{"num_hidden_layers": 13, "hidden_size": 448, "n_experts": 32, "experts_per_token": 3, "d_expert": 256, "d_shared_expert": 0, "hidden_act": "squared_relu", "moe_layers": [0, 1, 2, 3, 4, 5, 6, 7, 8, 9, 10, 11, 12], "router_score": "sigmoid", "normalize_top_k": true, "routed_scale": 1.5, "balance_loss": 0.000203, "balance_bias": true, "init_std_router": 0.00743, "lr_router": 0.00153, "vocab_size": 8397, "norm": "rmsnorm", "norm_eps": 1e-05, "tie_word_embeddings": false, "optimizer": "soap_variant", "learning_rate": 0.00178, "beta1": 0.95, "beta2": 0.98, "batch_tokens": [32768, 65536, 98304], "max_seq_len": 2048, "train_tokens": 421100000, "max_steps": 6638, "dataset": "wikipedia_en"}
Below are experts of layer 7 (counted from 0) of a mixture-of-experts language model. Rows are named router (the router's row for the expert), down (a neuron's output weights, with its number) and show model dimensions 224-447. Each number is 128 + 24 x the weight over its row's rms, rounded and kept within 0 to 255.
Before each expert's rows: "comes before" lists some tokens at least twice as common just after its tokens as in all text. This comes from a sample of Wikipedia text that the model never trained on. Tokens count by the router's weight.

# expert 22
comes before: " |", ";", ".7", ".8", ".9", ".0"
router [128 143 106 157  79 113 146 131 171 170 153 184 168 147  84 180 134 129 126 156  56 146 133 110  89 126 114 132 121 135 160 104 165 134 100 111 164 139 134 135  93 139 138 102 116 144 154 133 117 115 156 164 163  83 124 117 129 111 128 182 156 123 109 102 173 137 173 127  94 172 148 146 128 121 163 105 147 119 133 159  88 147 129 132  65 115 110 133 120  68 133 123 128 133 128 136 106 164 117 112  79 140 156 117  97 128 131 129 164 129 133 109 124 124 132 137 115 153  88 133 183 130 128 130 103 138 129 130 123 154 128 122 141 161  81 126 160 140 144 209 122 119 148 125 131 133 115 135 130 147 108 146 132 170 200 118 103 146 125 127 127 131 146 112 146 104 127 129 161 120 113 116  92 115 120 172 179 112 114 113  95 146 153 124 166 124 104 126 103 145 124 117 135  99 133 181 114 117 138 126 135 105  95 150 134  96 164 114 133 106 116 126 148 103 152 152 108 127 111 111 106 139 104 146]
down0 [136 146  88 132 172 129 132  91  77 119  84 155 151 128 122 128  93 122 134  99 142 112 105 170 118 116 163  87 132 135 127 143 146 139 179 165  90 137 169 133 140 113 149 142 138 132  98 122 118 122 145 131 120 114 113 183 106 121 124 131 121 136 129 178 128 137 187 109 124 101 156 124 173 133 132  82 174 175 104 134 127 154  95 158 165 131 130 164 119 122 134 182 110 109 150 154 154 140 158 165 111 135 122  76  98 140 133 116 119 142 170  97 104 115 128 134 139 137 140 108 112 136  88 160 101 151 156 146 140 128 155 116 132 128 124 148 141 132 131 128 149 136 130 153 140 125 137  67 119 139 105 119 107  73 152 137 154 118 129 132 142 105  83 111 145 126  91 134 121 133 139 138 115 141 153 112 129 163 132 155 110 155 131 124 136 123 104 150  98 118 155 150 118 133 132 158 155  97 104 125  94 154 128 128 159 148 155 123 112 117 144 136 134 109  96 126 141 149 105 132 119 116 116  91]
down1 [129 119 130 108 112 120 117 152 129 130  98 130 156 123  67  79 118  99 132  93 116 136 127 149 115 113 104 122  97  73 149 134 135 168 101 161 168 109  83 171 136 181 129  84 124 129 142 145 113 142 102 137 111 123 149 192 132 110 151 132 111 161 141 136 143 122 104 126 109 127 141 116 110 105 167 125 141 119 126 137 114 154 149 158 120 153 123 107 133 131 138 144 148 102 115 129 141 114 104 124 111 150 140 107  95 111 168 152  69 105 112 150 124 163 120 101 131 119  94 115 112 141 106 130 140 146 115 120 120 112 120 125  84 135 139 113 158 134 117 135 100 112 118  93 112  78 148 134 101  77 134 123 125  88  82 157 118 105 157 125 141 136 167 115 152 131 112 134 136 140 161 151 131 160 118 117 143 114 132 136  88 134  97 120 131 169 143 138 117 104  71 109 125 126  92  91 207 152  81 143 159 143 133 137 140 147 143 166 142 134 150 135 131 176 131 186 149 123 161 160 154 176 120 131]
down2 [117 141 113  97 173 103  98 112 116 145  96 131 116 129 151 108 151 131 131 110 172 136 155 117 137  94 136 159 135 151 160 171 130 116 108  94 133 135 111  95  67 127 133 138 165 102 120 104 118 113 161 149 110 142 137 157  97 166 132 115 128 140 155 152 154 101 128 122 111 121 113 107 126  53 128 139 124 134 145 165  82 141 114 118 149 146 129 141  95 123 173 130  73 116 106  82 107 127 134 136 110 114 139 137 141  92 151 132 137 129 147 125 130 128 121 139 152 123 131 132 169 152 138 142 131 141 127 162 128 113  98 118 173 167  92 120 102 127 153 113 153 145 119 174 174 115 142 146 126 130 126 125 155 158 131 140 103 166  99 122 145 128 110 183  90 127 175 143 123 127 122 185 138 103 111 135  73 123 145  90 159 148 159 171 170 110 137  79 140 138 145 154 151  74 113 122 138 110  98 161  95 130 109 123 187 142 124  78 102 166 126 128 136 108 129  97 105 124 113 137 145 121 103 186]
down3 [146 123 142 119 101  91 167 123  96 104 122 134 141  80 138 107 127 111 102 161 107 166 118 146  91 120 131  72 184 102 106 116 111 139 121 111 105 131 178 135 125 106  96 123 125 136 129 147 138 139  91 133 128 104 171 127 111 120 119 148 146 155 134 122 127  96 122 129 116  90 151 108 161 145 142 133 136 173 164 134 109 134 134 114 135 115 118 126 143 151 113 101 119 103 117 136 187 137 159 109 140  98 107 175 124 118 138 101 120 161 134 133 120 122 140 129 159  94 131 131 114 134 175 146 148 141  81 130 137 150 153 141 130 173 105 112 147 147 110 128 167 150 152 107 110 146 129 117 130 140 119 150 115  92 141 153 144 125 115 118 102 140 120  91 171 117 141 126 122 100 133 100 146 129 131 102 138 142 122 108 142  95 104 128 162 116 152 142 111  97 118  34 164 103 147 116 153 101 163 118 146  67 147 140 149 136 172 136 159 165  95 110  95 131 103 120 137 110  96 128 169 163 156 165]
down4 [126 158 109 110 104 138 139 103 154 129 114 120 126 116 113 121 127  86 132  89 111 119 153 109 148 141 146 171 131 126 140 161 130 134 156 134 135 154  71 147 125 115  97 128 139  93 116 140 190  71 123  88 111 143 151 106 124 121  87 130 120 124 145 118 130 150 148 156 113 112 134 138 124 164 106 173 122 133 136 118 137 112 113 136 146 107 121 115 136 140 144 141 143 189 154 159 120 103 118 145 115 191 114 103 154 133 114 101 130 169 137 145  89 141 130 146 119 111 154 146 214 127 125 122 112  85 126  99 101 129 130 151 124  93 129 137 151 105 156 129 132 148 164 119 152 127 132 146 119 127  98 130 121 142 122 152 148 119 122 159 198 156 144 161 142 132 149 152 146 103 124 152 155 140 161 180 160 144 145 113 172 156 146 114 122  97 111 130 114 130 133 109 107 133 113 113 113 134 163  62 138 145  84  99 132 143 121 120 127  98  89 111 123 141 135 116 132 150 156  98  91 139 125 104]
down5 [137 102 130  86 132  98 172 145 127 170 132 115 155 137 134 126 169 134 116 141 127 148 142 152 148 132 127 138 162 146  99 153 119 127 117 191 149 167 147 148 104 138 127 135 148 109 152 110 142 178 145 120 146  89 120 144 112 105 131 156 118 145 133 151 158 146 132 100 133 145 116 118 143 125 101 145 134 112 116 156 113 153 113 104 154 143 121 140 129 145 140 167 128  76 158 114 128 155  79 163 124 138 112 133 140 128 131 127 105 102 130 141 151 136 152  98 122 116 140  78 127 125 133 117 148 184 100 112 198  80 104 122 132 123  89 106 130 123 149 104 112  96 123 159 135 141 102 128 165  87 100 130  91  98  78 105 108 152 171 172 126 172 144 122 171 116 144 126 129 151 129 102 159 139 120 141 153 140 150  97 138 128 148 159 130 119 143 132 122  83  83 115 139 123 136 154  97 125 154 137  85 144 138 118 100 137 145 139 102 166 126 126 123 128 104 130 136 128  84 116 138 125 139  87]
down6 [145 133 179 143 172 115  93 136 116 118 117 121  73 143 132 100 155 149 102 146 113 128 151 193  89 155  84 132 137 196 118 133 115 158 127 125 168  92 148 158 158  92 112 118 145 126  68 128 109 113 164 102 117 122 115 125 148 123  82  97 103 152 141 110 122 127 108 123 156 144 148 105 177 143 152 163 156 145 132 120 111 126 115 121 132 146 116 161 162 139  93 118 161 101 125 117  93 142 114 130 127 117 112 148 137  84 107 134 107 110 136 138 172  98 122 143 102 125 138 161 110 114 111 151 155 134 127  98 137 146 105 134 152 165 129 102  87 138 129 118 122 155  91 160 138  87 155 117 147 104 129 118 113  86 148  88 170 134 113 152 137 140 138 119 126 161 101 127 123 134 170 118 100 131 146 139 107  94 177 156 158 140 103 134 113 110  76 144 140 132 119 115 114 140 104 138 167 107 118 151 118 108 143 126 103 127 132 124 111 178 190  97 136 138 113 104 141  98 103 119 159 142 181 142]
down7 [ 88 122 136  94 166 119 117 142 133 130 159 120 132 150 108 159 127 102 145 107 127 120 126 139 143 124 173 107 105 120 137 115 115 132 169 111  99 121 126 137 105 147 131 124 132 104 118 145  79  93 113  94 129 101 126 110 103 140 126 158 111 121 104 173  87 103 141 183 125  92 124 127 122 103 127 103 157 105 109 161 125 170 111 121 110 102 111 134 106  85 163 115  90 139 133 145 136 119 153 139 139 151  85 148 106 158 176 138 125 115 128  91 171 153 135 156  85 129 166 101 146 115 116 113  94 123 115 151  97 149 163 117 103 159 116 144 134 144 152 119 114 145 138 129 144 119 101 125  88 145  96 160 107 148  95 133 151 161 127  84 130 139  98 174 127 132 117  96 165 130 129 124 141  97 133 118 123 116 150 106 131 157 134 162 131 148 135 196 144 140 107 161 127 135 122  73 151  99 148 135 126 157 146 140 100 172 155 130 125 109 113 183 137 110 117 144 137 108 162 149 122 111 184 148]
down8 [146 102 123 129 144 169 116 110 105 130  63 137 154 120 140 143 150 131 116 111 108  97  97 100 169 130 124 110 160 134 136 110 137 155  95 107  78 135  81 131 125 158 161 153 123 151 146  90 118  90 163 108 121 107  97 123 103 128 142 136 160 143 160 164 122  62 158 141 148 126 157 132 108 132 119 104 161 129 108  84  95  87  95 135 131 132 105 128 106 121 151 134 121 178 159  65 119 152 149  74 105 161 121 100 109 172 139 150 124  90 142  96 125 149 133 140  93 125 139 126 115  96 157 126  81 147 110 131 117 149 122 138 100 133 106 131 104 134 126 106 146 150 104 121  91 109 131 122 153 175 159 166  82 142 123  99 121 157 160 118 129 164 147 164  92 104 131 170  78  83  77 126 123 159 135 128 104 103 149 133 102 138 173 118  86  95  93 164 181 152 131 164 119 114 139 126 123 126 131  96 135 102 119 130 146 123 145 152 123 120 141 175 135 107 125  89 116 174 124 163  95 139 141 102]
down9 [122 127 102 130 148 106 124 131 155 139 129 137 131 122 139 113 114 108 137 110  80  97 133 106 131 167 127 138 157 162  60 128 133 132 123 142 149  96 145 121 128 155 181 136 104 111 117 156 122 125 140 126 112  86 112 132 102 101 112 120  83 112 113 169 143  83 118 156 153 133 120 111 150 135  86 113 118  97 122 138 103 122 168 100 149 111 181 159 142 101 101 153 140  82 119 139 127 126  78 129 126 164 135 139  94 113 113 143 119 143 120 124 154 149 118 137  84 152 147 104 134 138 167 105 128 152 180 174 149  84 113  94 136 124 140 168 129 137  82 115 148 107 126 153 149 118 158 138 104 118 115 161 172 130 174 109 113 158  89 168 111 150 113 169 163 136 128 117 150 103 189 113 127 166 146 149 121 135 131  89 138 150 134 138 156 145 147 146 106 149 152 159 113 134 131  91 127 147 119 164 105 138 130  99 151  95 126  99 148 161  81 135 161 144 198 181 138 162 131 113 154 116 164 105]
down10 [123  96 142 125 165 136 140 111 137 128 100 111 118  61 106 156 138 135 130 108 100  96  95 137 146 129 140 128 103 139 161 145 114 119 122 149 124 146 114 103 139 109 152 113 157 152 142 127 157 101 139 133 137 140 114 139 107 113 155 151 112 136 146 109 148 125 139 128  99 122 145 157 130 146 127 162 168 102 137 154 144 155 114 145  96 147 165 160  89  90 121 122 111 155 162 174 148 105 153 195 127  86 158 143 104 155 143 158 144 113 137  96 107  89 114  86 142 157 111 145 139 108 166 141 125 140 125 170 109  90 130 124 120 163 150 130  94  82 129 150 128 152 134 100 130 121  88 132 100 119 136 170 118 157 136 120 120 128 146 160 101  83 155 135 106 172 107 108 178 112 110 161 136 117 103 159 118 188 107 133 120 113  99 134 170 159 150 139 165  80 120  95 139 170 113 112 186 117 158 150 107 103  93 115 115 129 104 150 125 169 151 162 131 137 144 134 153  81 134 123 119 114 140 117]
down11 [133 141 122 131 122  94 139 117 108 108 165 186 158 155 139 145 118 153 118 108 128 122 129 125 116 133  95 184 115 160 114 135 161  74 171 140 123 143 115 138 121 159 162 163 101 104 118 122 155 139 163 143 124  99 124 176  72 119  89  90  71 150  66  93 140 160 139 162 117 165 151 138 102 126 148 135  84 152 104  95 124 127 137 160 185 159 134 118 135 111 136 138 143  78 147 134 106  80 156 122 145 146 131 124 119 127 112 134  84 148 104 131 138 103  75 112 126 136 140 156 123  92 110 177 163 139 143 149 162 112 146 132 125 123 109 113  89  90 129 129 115 129  84 139 114 148 120 134 165 136 165 112 128 127 138  96 125 164 107 146 106 123 125 136 148 114 107  83 169  91 145 160 106 175 141 130 112 109 154 154 136 147 108 118  92 150 140 155 133  81 155 131 130 173 120 136 103 122 106 155 137 145  97 126 110 137 154 144 158 127 120 191 133 155 120 154 101 119 138 140 130 137 161 124]
down12 [141 143 115 129 166 166 157 134 118 117 146  94 135 145 151 128  95 108 123 161 126 145 101 122 107 118 112 143 151 123 115 186 141 143 150 161  99 111 134 138 121 142 136 134 129 130 108 145 124 125 111 104 124 140 116 118 123  85 119 130 133 130 108  99 122  96 114 111 145 101 113 116 121 115 117 121 127 103 136 149 158 147 133 143 116 165 161 121 154 145  85  95 145 130 127 136  99 139 129 102 120 110 144 134 151 134 123 106 150 100 131 152 115 143  99 102 135 125 105 113 118 172 151 111 122 135 136 142 115 103 127 109  96  89 110 128  94 117 147 102 105 144 125 115 108 164 123 159  95 137 123 131  99 109 135 182 114 147 147 132 104 108 134  96 141 125 171 128 156  85 113 141 132 131 124 125 126 101 153 122 145 131 139 175 134 102 141 131  98  85 193 101 141 152 121 117 118 115 131 149 196 140 117 136 153  75 147  89 117 162 127 104  73 128 120 156 121  93 140 122 136 140 125 119]
down13 [172 138 160 133 104 113 120 121 133  99 116 139 133 126 112 139 101 135 126 110 143 122 140 169 138 159 118 156 107 140 120 144 159 119 130 136 122 113 152 170  89 128  80 114 117 110 113  92 143 137 146 125 197 163 148 152 104 139 136 130 186 126  86 129 138 178 158 136 114  81 105 109 151 127  83 157 103 158 110 155 140 158  94 136 129 111 124 138 130 144 133 105 108 127 140  80 118 122 150 103 166 150 147 149 162 152 138 100  82 127 127 110 115 166 156  97 124 142 121 146 109 118 138 123 137  99 114  94 112 114 119 114 108 152 126 117 141 140 129  94 131 106 137  96 170 155 112 140 130 131 128 133 115 172 121 124 161  66 135 133 139 110 128 118 150 134 127 156 164 148 148 126 137  79 158 145 120 140 145 163 145 152 133 122 128 121 160 152 128 128 125 124 125 154 129  62 129 133 165 159 125 128 148 158 139 121 116  67 160 136 190 122 180 106 124 152 131 116 120  57 115 174 132 134]
down14 [190  90 117 147 135 151 118 122 101 128 105 168 109 135 137 174 110 101 122 117 115 130 111  97 124 136 161  98  87 115 127 129 155 160 177 100  86 114 149 183 132 126 158 133 103  85 117 128 133 125 123 175  95 120 133 124 127 153 122 127 133 157 135 145 149 107 166 144 136 143 127  88 138 107 100 137 118 165 128 125 150 136 120 121 128 129 112  99 111 132  86 121 124 120 125 164 113 144 187 131  98 121 119  99 149 182 119  75 131 138 115 127 105 136 156 109 109 102 129 135 128 108 138 140 151 117  87 173 150 120 171  88 118 124 144 162 121 162  83 100 114 166 118 126 121  82 134 164  83 176 110 167 139  86 123 150 112  94 137 130 104 155 129  82 124 137 144 129  89 112  99 139 112 138 161 175 139  71 127 109  96 133 111 154 107 129 112 142 125 125  60 149 123 122  98 132  98 125 162 144 107 153 133 149 176 163 173 120 129 136 115 130 153 139 180  88 122 170  96 149 149 122 135 123]
down15 [147 148 138  99  64 171 137 120 125 137 155 126 103 150 178 143 164 123 129 111 117 128 125 111  91 155 118 137 131 138 169 145 119 108 115 130  81 115 153 139 155 174 116 134 183 133 156 145 139  93 143 125 124 134 125  99 116 116 148 129 158  90 135 148 111 103 125 116 125 164 207 120 103 125 139 147  73  81 120 101 156 141 110 132 106 156 112 139 135 160 146  95 134 130 141 119 140 102 128 115 119  79 127 152 157  86 132 112 134 169 111  92 113 127  88 148 146 153 103 148 127  90  94 102 119 137 131 151 128 119 152 132 161 154 165 176 123 138 182 140 170  73  95 146 119 110 103 151 183  96  93 121 103 123 148 130 116 101 152 126 176 119 161  76 152  96  89 126 145 140 138 135 102 123 127 103 111  80 115  90 110 132 157 105 119 108 143 157 128 138 106  90 119 138 151 171 154 124 174  81  86 107 158 127 132 105 133 132 124 131 124  94 135 123 127 138 140 107 179 142 107 106 113 118]
down16 [144 127 108 114 112 149 101 153  91 123 106 149 102 119 107 105 150 153 121 121 149  94  99 127 118 137 133 110 165 103 100 117 118 140 174 119 137 105 143 133 155 117  97  81 130 163 116  99 121 123 161 160 131 134 136 125 159 123 122  99  97 104 171  84 152 140  46 125 119 165 106 114 130 126 114 146  99 136  94 132 165 177 114 131 178 135 104 115 123 156 112 133 168 171 119 130 151 154 139 166 125 180 152 135 118 183 139 179 122  94 144  95 143 114 142 128 148 137 153 124 112 162 118 130 128 128 104 101 119 136 122 155 117 147  72 133 127  93 114 140 171 183 115  99  87 107 144  98 131 127 157 139 157 132 144 113 158 109 150 112 113 142 119 173 104 130 121 163 126 179 125 124 118 146 130 141 112 137 135 166 117  93 147 131 181 170 118 109 107 138 141 143 130 127 131 108 177 121 120 130 152 159  99 100 129 145 131 121 132  89 111 125 112 127 133 168 102 159  93 104 131 118 139  97]
down17 [111 176 134  96  96 172 120 131 135 120 107  72 141 105 130 127 114 130 145 111  92 154  95 124 122 136 136 100 131 153 131 143 122 146 118 100  96 139 108 128  86  94  77 133 119 140 155 122 120 159 139 144 166 162 155  91 140 132 116 137 133  94 125 139 105 161  92 147 125 146  86 116 133 123 160  96 134 195 123 146 140  84  86 122  97 111 103 144 125 100 157  98 103 133 100  79 134 135  95 126 124  94 149 189 102 119 162  84 114  84 132  91 112 120 108 149 152 122 102 109 127 112  86  95 109 152 124 109  88 116 142 125  71 106 108 128 138 156 119 116 155 121 118 152 124 114 103  75 169 117 115 150 162 113 156 142  94 172 122 115 119 145 127 171 132 128 145 120  90 100 163 124 133 131 139 133  97 145 127 119  82 126 117 141 146 109 158 154 154 161 136 108 134 158 109 136  96 122 108 128 156 128 124 132  87 131 130 133 140 147 137 108 112 140 148 121 110 169 170 144 123 104 104  93]
down18 [120  97 106 101 120 108 145  83 135 122 116 135 103 129  76 139 129 120 164  97 127 172 150 145 107 125 132 114 119 154 166 129 161 141 152 110 138 121 107 120 123 129 144 142 110 128 116 112 117 145 152  98 117 141 140  96 107 111 108 114 102 126 144 136 167 127 132 110 118 144 117 146 153 128 172 135 111 138 122 153 148  86 134 117 131 139 142 125 118  92 135  96 112 106 117 123 117 100 106 164 158 108  73 174 161 124 179 128 103 161 141 172 132 188 141 117  91 133 111 122  79 142 113 134 100 120 109  99 136 140 154 115 138 148 124 134 141 129 130  94 122 127 132 115 144 168 124 100 167 114 123 154 196 102 123 162 184  94 101 121 129 143 131 111  94 142 118 142 154 138 105 126 116 152 126 117 101 130 118 119 137 103 152 122 107 109 141 155 106 158 220 126 127 116 180 175 129  80 122 129 106 127 104 148  91 122  95 126 109 135 139 103 114 115  89  93 153 129 146  89  81 142 131 156]
down19 [154 146 154  82 147 165 121 128  92 120 135  84 136 111 123 104 153 157 133 124 162 110 148 144 134 134 169 175  84 143  91 132 128 131 140 141  94  95  86 132 103 117 178 188 126 122 128 123  93 131  69 138 105 119  91 122 118 118 113 125 115  92 145 100 118 134 118 112 137 116 130 145  97 134 146 102 121 123 164 127 140 122 115 121 137 110 120 145 154 185 171 149 123  98 115 157 133 135 127 168 110 126 159 175 157 129 153 135 110  84 158 101 112 121 142 155 109 118 128 154 152 133 149 116 114 124 136 140 128 150 118 147 129 105 155 102 148 119 111 192  99 125 130 159  67 146  92 106 150 117 118  92 104 134 123 122  78 109 103 115 126 143 136 166 125 155 104 131 144 137 127 100 156 116  84 136  96 107 137 132 148 148 118 124 102 120 156 141 198 106 106 151 150 112 111 146 129 138 127 155 150 142 141 150 131  87  73 112 135 139 126  73 104  90 133  82 158  99 151 158 153 107 126 112]
down20 [116  83 145  94 110 154 144 144  98 116 121 128 157 130 129 136 137  96 160 155 140 126 136 113 135 119 161  98  91 108 116  96 137 152 115 168 126 164  83 126 103 152  82 112 135 131  96 128 115 122 134  96  93 127 111 172 153  96 111 142 101  95 149 126 123 124 152 128 152 130 130  80 147 139 136 112 160 149 130  99 109 131 138 135  67 134 126 120 125 120 125 120 109 176 125 151 140 147  91 130 126 152 117 114 140 101 156 130 157 119 116 127  94 145 138 115 116 131 119 133 142 103 152 137 126 139 134 113  68 114 140 161 129 122 116 161 151 141 180  95 166 139 126 172 124 165 157 119 133 117 117 120 132 120  89 154 107 107 154 109 104  98  95 106 152 159 150 183 137 115 127 146 122 125 173 132 132 132 174  78  88 137 139 120 141 139 175  83 116 104  93  74 124 174 134 147 147 146 120 106 129 142 150 178  92 123 172 146 109 109 151 147 136  98 115 149 159 133 131 114 106 129 109  93]
down21 [106 119 139 152 127 127 127 104 116 102 171 122  93  91 112 140  93 139 138 125 130 140 138 110 124 111 152 172 151 135 115 154 156 106 102  92 121  92 126  94 143 148 142 127 114 159 144 134  51 108 121 157 110 130 105 114 145 115 147 160 130  85 151 127 115 136  82 136 121 106 118 149 137 129 108  97 110 116 135 126 128 123 109  90 110 116 137 102 116 125 104 139 107 116 139 134 138 145 109 167  99 128 138 128 124 150 133 196 105 157  82 113 121 118 135 140 110 162 121 153  95 103 136  95 139 131 110 105 145 158 128 109 104 182 120 128 164 145 154 136 139 142 151  86 115 134 120 158  60 114 146 108 132 140  90 131  81 153 102 117 122  97 122 124  91  95 131  95 144 124 117 118 143  99 117 149 120 138 128 116 100 136 168 140 145 140 150 152 106  51 165 124 149 102 162 131 131 140 118 103 124 152 144 171 120 118 100 134 108 146 138  90 113 102 148 121 149 162 155 111  86 147 144 140]
down22 [180 130 127 133 111 187 129 129 165 123 130 125 154 122 116 141  99 126 109 137 113 143 121 132 111 132 124 115 110  72 118 167 144 135 134 120 155 137 111 143 137 113 118 142 148 135 124 116 128 113 149 140 160 146 135 102 137 107 143 100 133 103 122 103 139 124 154 121  84 123 132 142 123 129 149 144 142  87 106 131 124 142 116 155 117  89 126 161 154 159 118 158 143 137 109 114 106  89 160 137 155 136 128 130 135  92 152  97  75 177 119 100  88 133 123 129 109 107  85 148 121 138 127 140 146 148 156 114 133 104 119 122 144 142 169 115 107  92 102  81  95 151 142  84 114 186 108 132 145  98 160  99 171 143 121  90  91 136 121 147  80 131 140 121 150 122 112  88 128 129 129 109 109 173  82 133 140 185 160 164  91 115  95 130 113 146 134  95 120 128 146 139 117 150 117  85 112 114 105 145 161 125 142 120 157 148 132 118 129 149 114 148 119 149 133 160 145 116 130 107 106 123 113 105]
down23 [120 160  92 118 151  75 144 164 143 148 174 142 167 139 126 159 116  56 191 124 103 138 122 122 180 160 173 114 162 101 107 127 159 127 126 125 139 126 159  77 178 114 139 162 115 113  91 135 130  98 143 112 140 132 124 134  91 137 128 127 118  85 145 114 124 138 158 108 139 182 110 122  88 111 105 115 132 146  92 150 132  92 123 132 129  73 113 127 134 142 124 144 106 149 109 141 157 125 135 167 132 139 100 156 155 127 154  93 141 108 136 113  84 124 137 125  97 120 158 116 148 172 125 134 144  58 156 118 125 121 128 119  90 150 112 135  87 142 114 127 167 111 114 123  78 164 120 147 136 113 115 113 139 140 105 113 150 155  97 135 160 179 158 130 124 183 174 134 133 160 131 153 107 159 114 105 137 111 169 151 117  89 149 116 118 128 163 104 113 134 128  94 102 147 110 119 138 154 106 138 145 169 162 154 163 136 140 162 110 124 141 159 111 160 107 144 107 143 101 108 117 108 112 116]
down24 [150 137 124 105  84 126 139 127 101 117 114 134 116 109 135 130 163  88 138 160 149 115 155 144 122 137 153 135 186 150 160 129 149 104 146 138 128 160 160 159 137 151 152 126 110 125 118 124 125  83 159 113 146 129  91 144 119 125  85 130  66 106 140 119 116 112 114 106 136 133 139 149 127  96 155 173 106 116 146 156  66 127  57 102 113 109 174 160  91  97 132 112  86 111 101 100  81 159 108 156 130 108 114 123 133 133 143 105  87 167 113 161 128 113 137 147  81 170 134 124  84  87 151 139 104 111 133 104 128 131 101 102 109 134 104 117 131  72 155  92 149 115 166 125 133 131 175  82 122 126 166 143 129 105 130  93 129 120 118 138 130 169 169 102 115 176 120 108 167 139 105 117 109 159 146 130 150 119 132 124 142 139 130 142 122 131 135 123 173 106 172 126 122  90 120 139 144 175 152 116 155 111 108 121  83  91 133 102 116 147 118 107 100 146 167 122 122 133 158 112 145  68 151 126]
down25 [134 130 168 163 160 136 141 134 144 169 152 120 121 150  96 128 132 105 154 143  87 127 154 145 136  93 118 141 110 143 124 124 166 148 137 117 112 144  86 112 153 137  93 139 182 138 100 131 116 143 163 137 120 140  94 115 121 177 147  86 208 126 129 156 134  97 142 216  71 165 121 150 114 160 143 110 134 105  92 114 108 122 160 107 129 112 138 136 144 124 107 132 111 123  73 115 149 100 118 155 175 100 125 142 102 144 125 150 173  68 163 120 117 125 150  97 170 138 162 161 153 105 104 144 146 153  99 124 126 142  83  77 157 185 142 115 132 101  90 132 145 136 114 137 102 140 151 102 120 121 107 101 133 113 123  77 145 140 176 146 111 196 104 111 103 127  96 158 105 131 100  98 113 144 101  97 112 137 133 152 136  99 152 103  87 138 146 131 156 129 136 111  98 143 149 135 114 102 111 103 133 128 128 123 172 118 146 119 128 155 149 126 128 124 136 109 134 105 142 110 112 159 115 126]
down26 [130  75 133  82 133 156 102  76 137 103 149 129 136 153 138 124 130 145 125  97 121 110 113 109 125 104 104 164 110  92 114 146 162 113 102 133 108 157 166 125 136 148 117  99 123 149 152 113 110 106 101 101 114 165  87 109  98 112 134 100  51 187 138 130 166 136 104 128 100 141 138 166 113 165 159 135 161 124 107 142 149 192 132 143 142 100 120 106 156  81 157 114 113  89 139 110 113 128 166 162 126 107  80 137 144 133 116 122 135 168 146 101 125 114 143 161 131 142  89 140 126  75 114 136 142 157 146 114 145  86  83 112 116 114 129 129 152 143 177 144 105 111 141 101  87 140 138 125 185 124 127 118 125 155 117 111  70 151 126 148 100 112 142 139 126  82 121 190 141 137 151 102 133  96 101 118 114 112 136 139  98  84 149 123 103  97 123 161 151 131  85 107 110 110 128 165 145 103 131 150 128 164 156 156 184 136 160 118 152 105 141 106 142 159 116 189 137 118 156  98 150 129 113 124]
down27 [157 123 110 107 155 175 130 113  98 115 123 141 119 114 139 102 114 121 151 115 127 139 163 146 111 142 106 146  94 137 100 172 161 139 133 145 128 107 142 108 127 116 152 142 113 108 107 121 185 112 141 118 111 163 155 177 140 166 101 137 136 160 156  97 156 102 146 133 147 124 135 110 113 159 141 137  94 176 142 160 104 125 116 127 124 131 149 180  91 103 141 111 155 124 161 115 204 121  85 106 147 163 102 124 121 112 128 150 186  91 150  98 155 122 120 144 136 141  78 124 158 145 151 131 107 121 125 170 118 117 111 132 120 118 116 112 133 122 135 173 106 135 160 119 130 137 131 105 118 133 126 121 107 162 136 134 145 101 167 108 126  91 137 171 151  92 104 187 136 148 119 123 121 129 127 161 132 128 153 178 179 139 163 141 125 173  97 153 155 111  72 137 142 102 128 131 136 129 119 118 118 159 137 106 165 101 153 133 120 108 157 122 133 178 200  68 144  92 117 156 132 105 120 125]
down28 [142 143 123 124 112  53 153 141 143 150 153 110 118 120 139 109 115  96 110 112 107 129 134 132 126 151 143 154 134 118 148 120 101 129 149 106 106 137 147  89 136 185  97 140 147 107 145 143 159 135 185 176 132 142  97 130 106 106 105 109 172  90 137 151 143 117 123 163 170 148 119  91  85 135 145 119 117 188 109  84 146 136 142 158 145 129 141 127 187 130 184 146 126 108 125 128 132 133 118 116 120 153 168  89 120 110  94 112  20 129 145 101 134 114 131 159  92  92 169 103 137 153 150 130 119 134 129 135 170 144 168 147 143 137 168 109  98 143 125 126 125 115 136 114  97 155 134 131 124 122 103 113 131 130 100 102 122 107 154 111 119 101 124 136 108 149 139 130 122 130 155 123 128 139 175 107  82 136 123 138 104 116 118 112 122 131 171 162 113 149 109 118 166 149 140 106 160 119 114 131  95 126 167  88 126 165 140 109 138 160 143 116 110 111 142 170 108 152 124 123  94 125 129  82]
down29 [159 156 105 156 120 145 151 127 122 121  91 137 136 140 149 110  93 138 108 154 110  95 109  93 110 152 134 131 139 134  92 117  75  90 156 129  98 119 143 116 149 142 123 127  99 194 106 125 137 114 158 122  89 149 151 164 134 122  85 143 139  99 132 131 182 145 107 155  85 155  89  92 114 119 139 117 124 123  96 117  79 135 114 124 134 113 133 128 126 109 129 127  86 122  91  96 138 167 175 124 157 127 124 141 122 100 136 152 158  95 103 172 172 156 117 110 142 151 107 119 163 138 153 120  95  92 146 138 126 150 102 136 110 149 137 114 121 155 105 146 158 134 139 172 121 123 116 122 114 110  76 111 127 124 121 158 133 110  64 155 110 125 146 165 173  83 148 111 125 138  95 148 135 144 162 106 152  92 112 125 147 121 135 125 160 104 133 116 138 151 155 108 109 174 136  96 130 183  95 135 164 106 133 123 130 130 150 143 127 173 136 132 120 170 157 137 141 122 126 149 140 134 122 130]
down30 [126  93 161 110 159 112 113 132 127 135 158 139 131 138  94 136 145  92 128 125 117  91 110 111 106 176  99 150 157  64 111 152 127 137 137  93 136 181 124 102 114 143 113 101  98 108  91 140 124 122 163 117 123 116 121 145 158 120 150 117 133 117 146 167 164 133 104 129 126 126  81 142  92 109 104 117 120 115 121 178 100 141 135 129 127 157 131 130 126 212 119 152 101  91 103 158  81 121 115 151 140  94 178 182 124 117  95 133 160 114 112 122 136 134 168 137 123  96 123 121 127 101 112 179 133 119 104 111 141 119 154 138  92 150 106  93 170 122 137 177 160 103 103 103 117 136 154 180 134 124 102  93 106 162 124 128 136 173 124  92 139 122 157 129 117 123 175 127 136 134  99 145 167  77 121  83 137 128 117 170  62 105 159 124 153 153 158 165  92 158 133 177 125 109 109 141 140 129 117 156 147 104 123 121 133 123 156 156 126 118 118 133 149 115 125 177 126 156 135 131 144 140 102  86]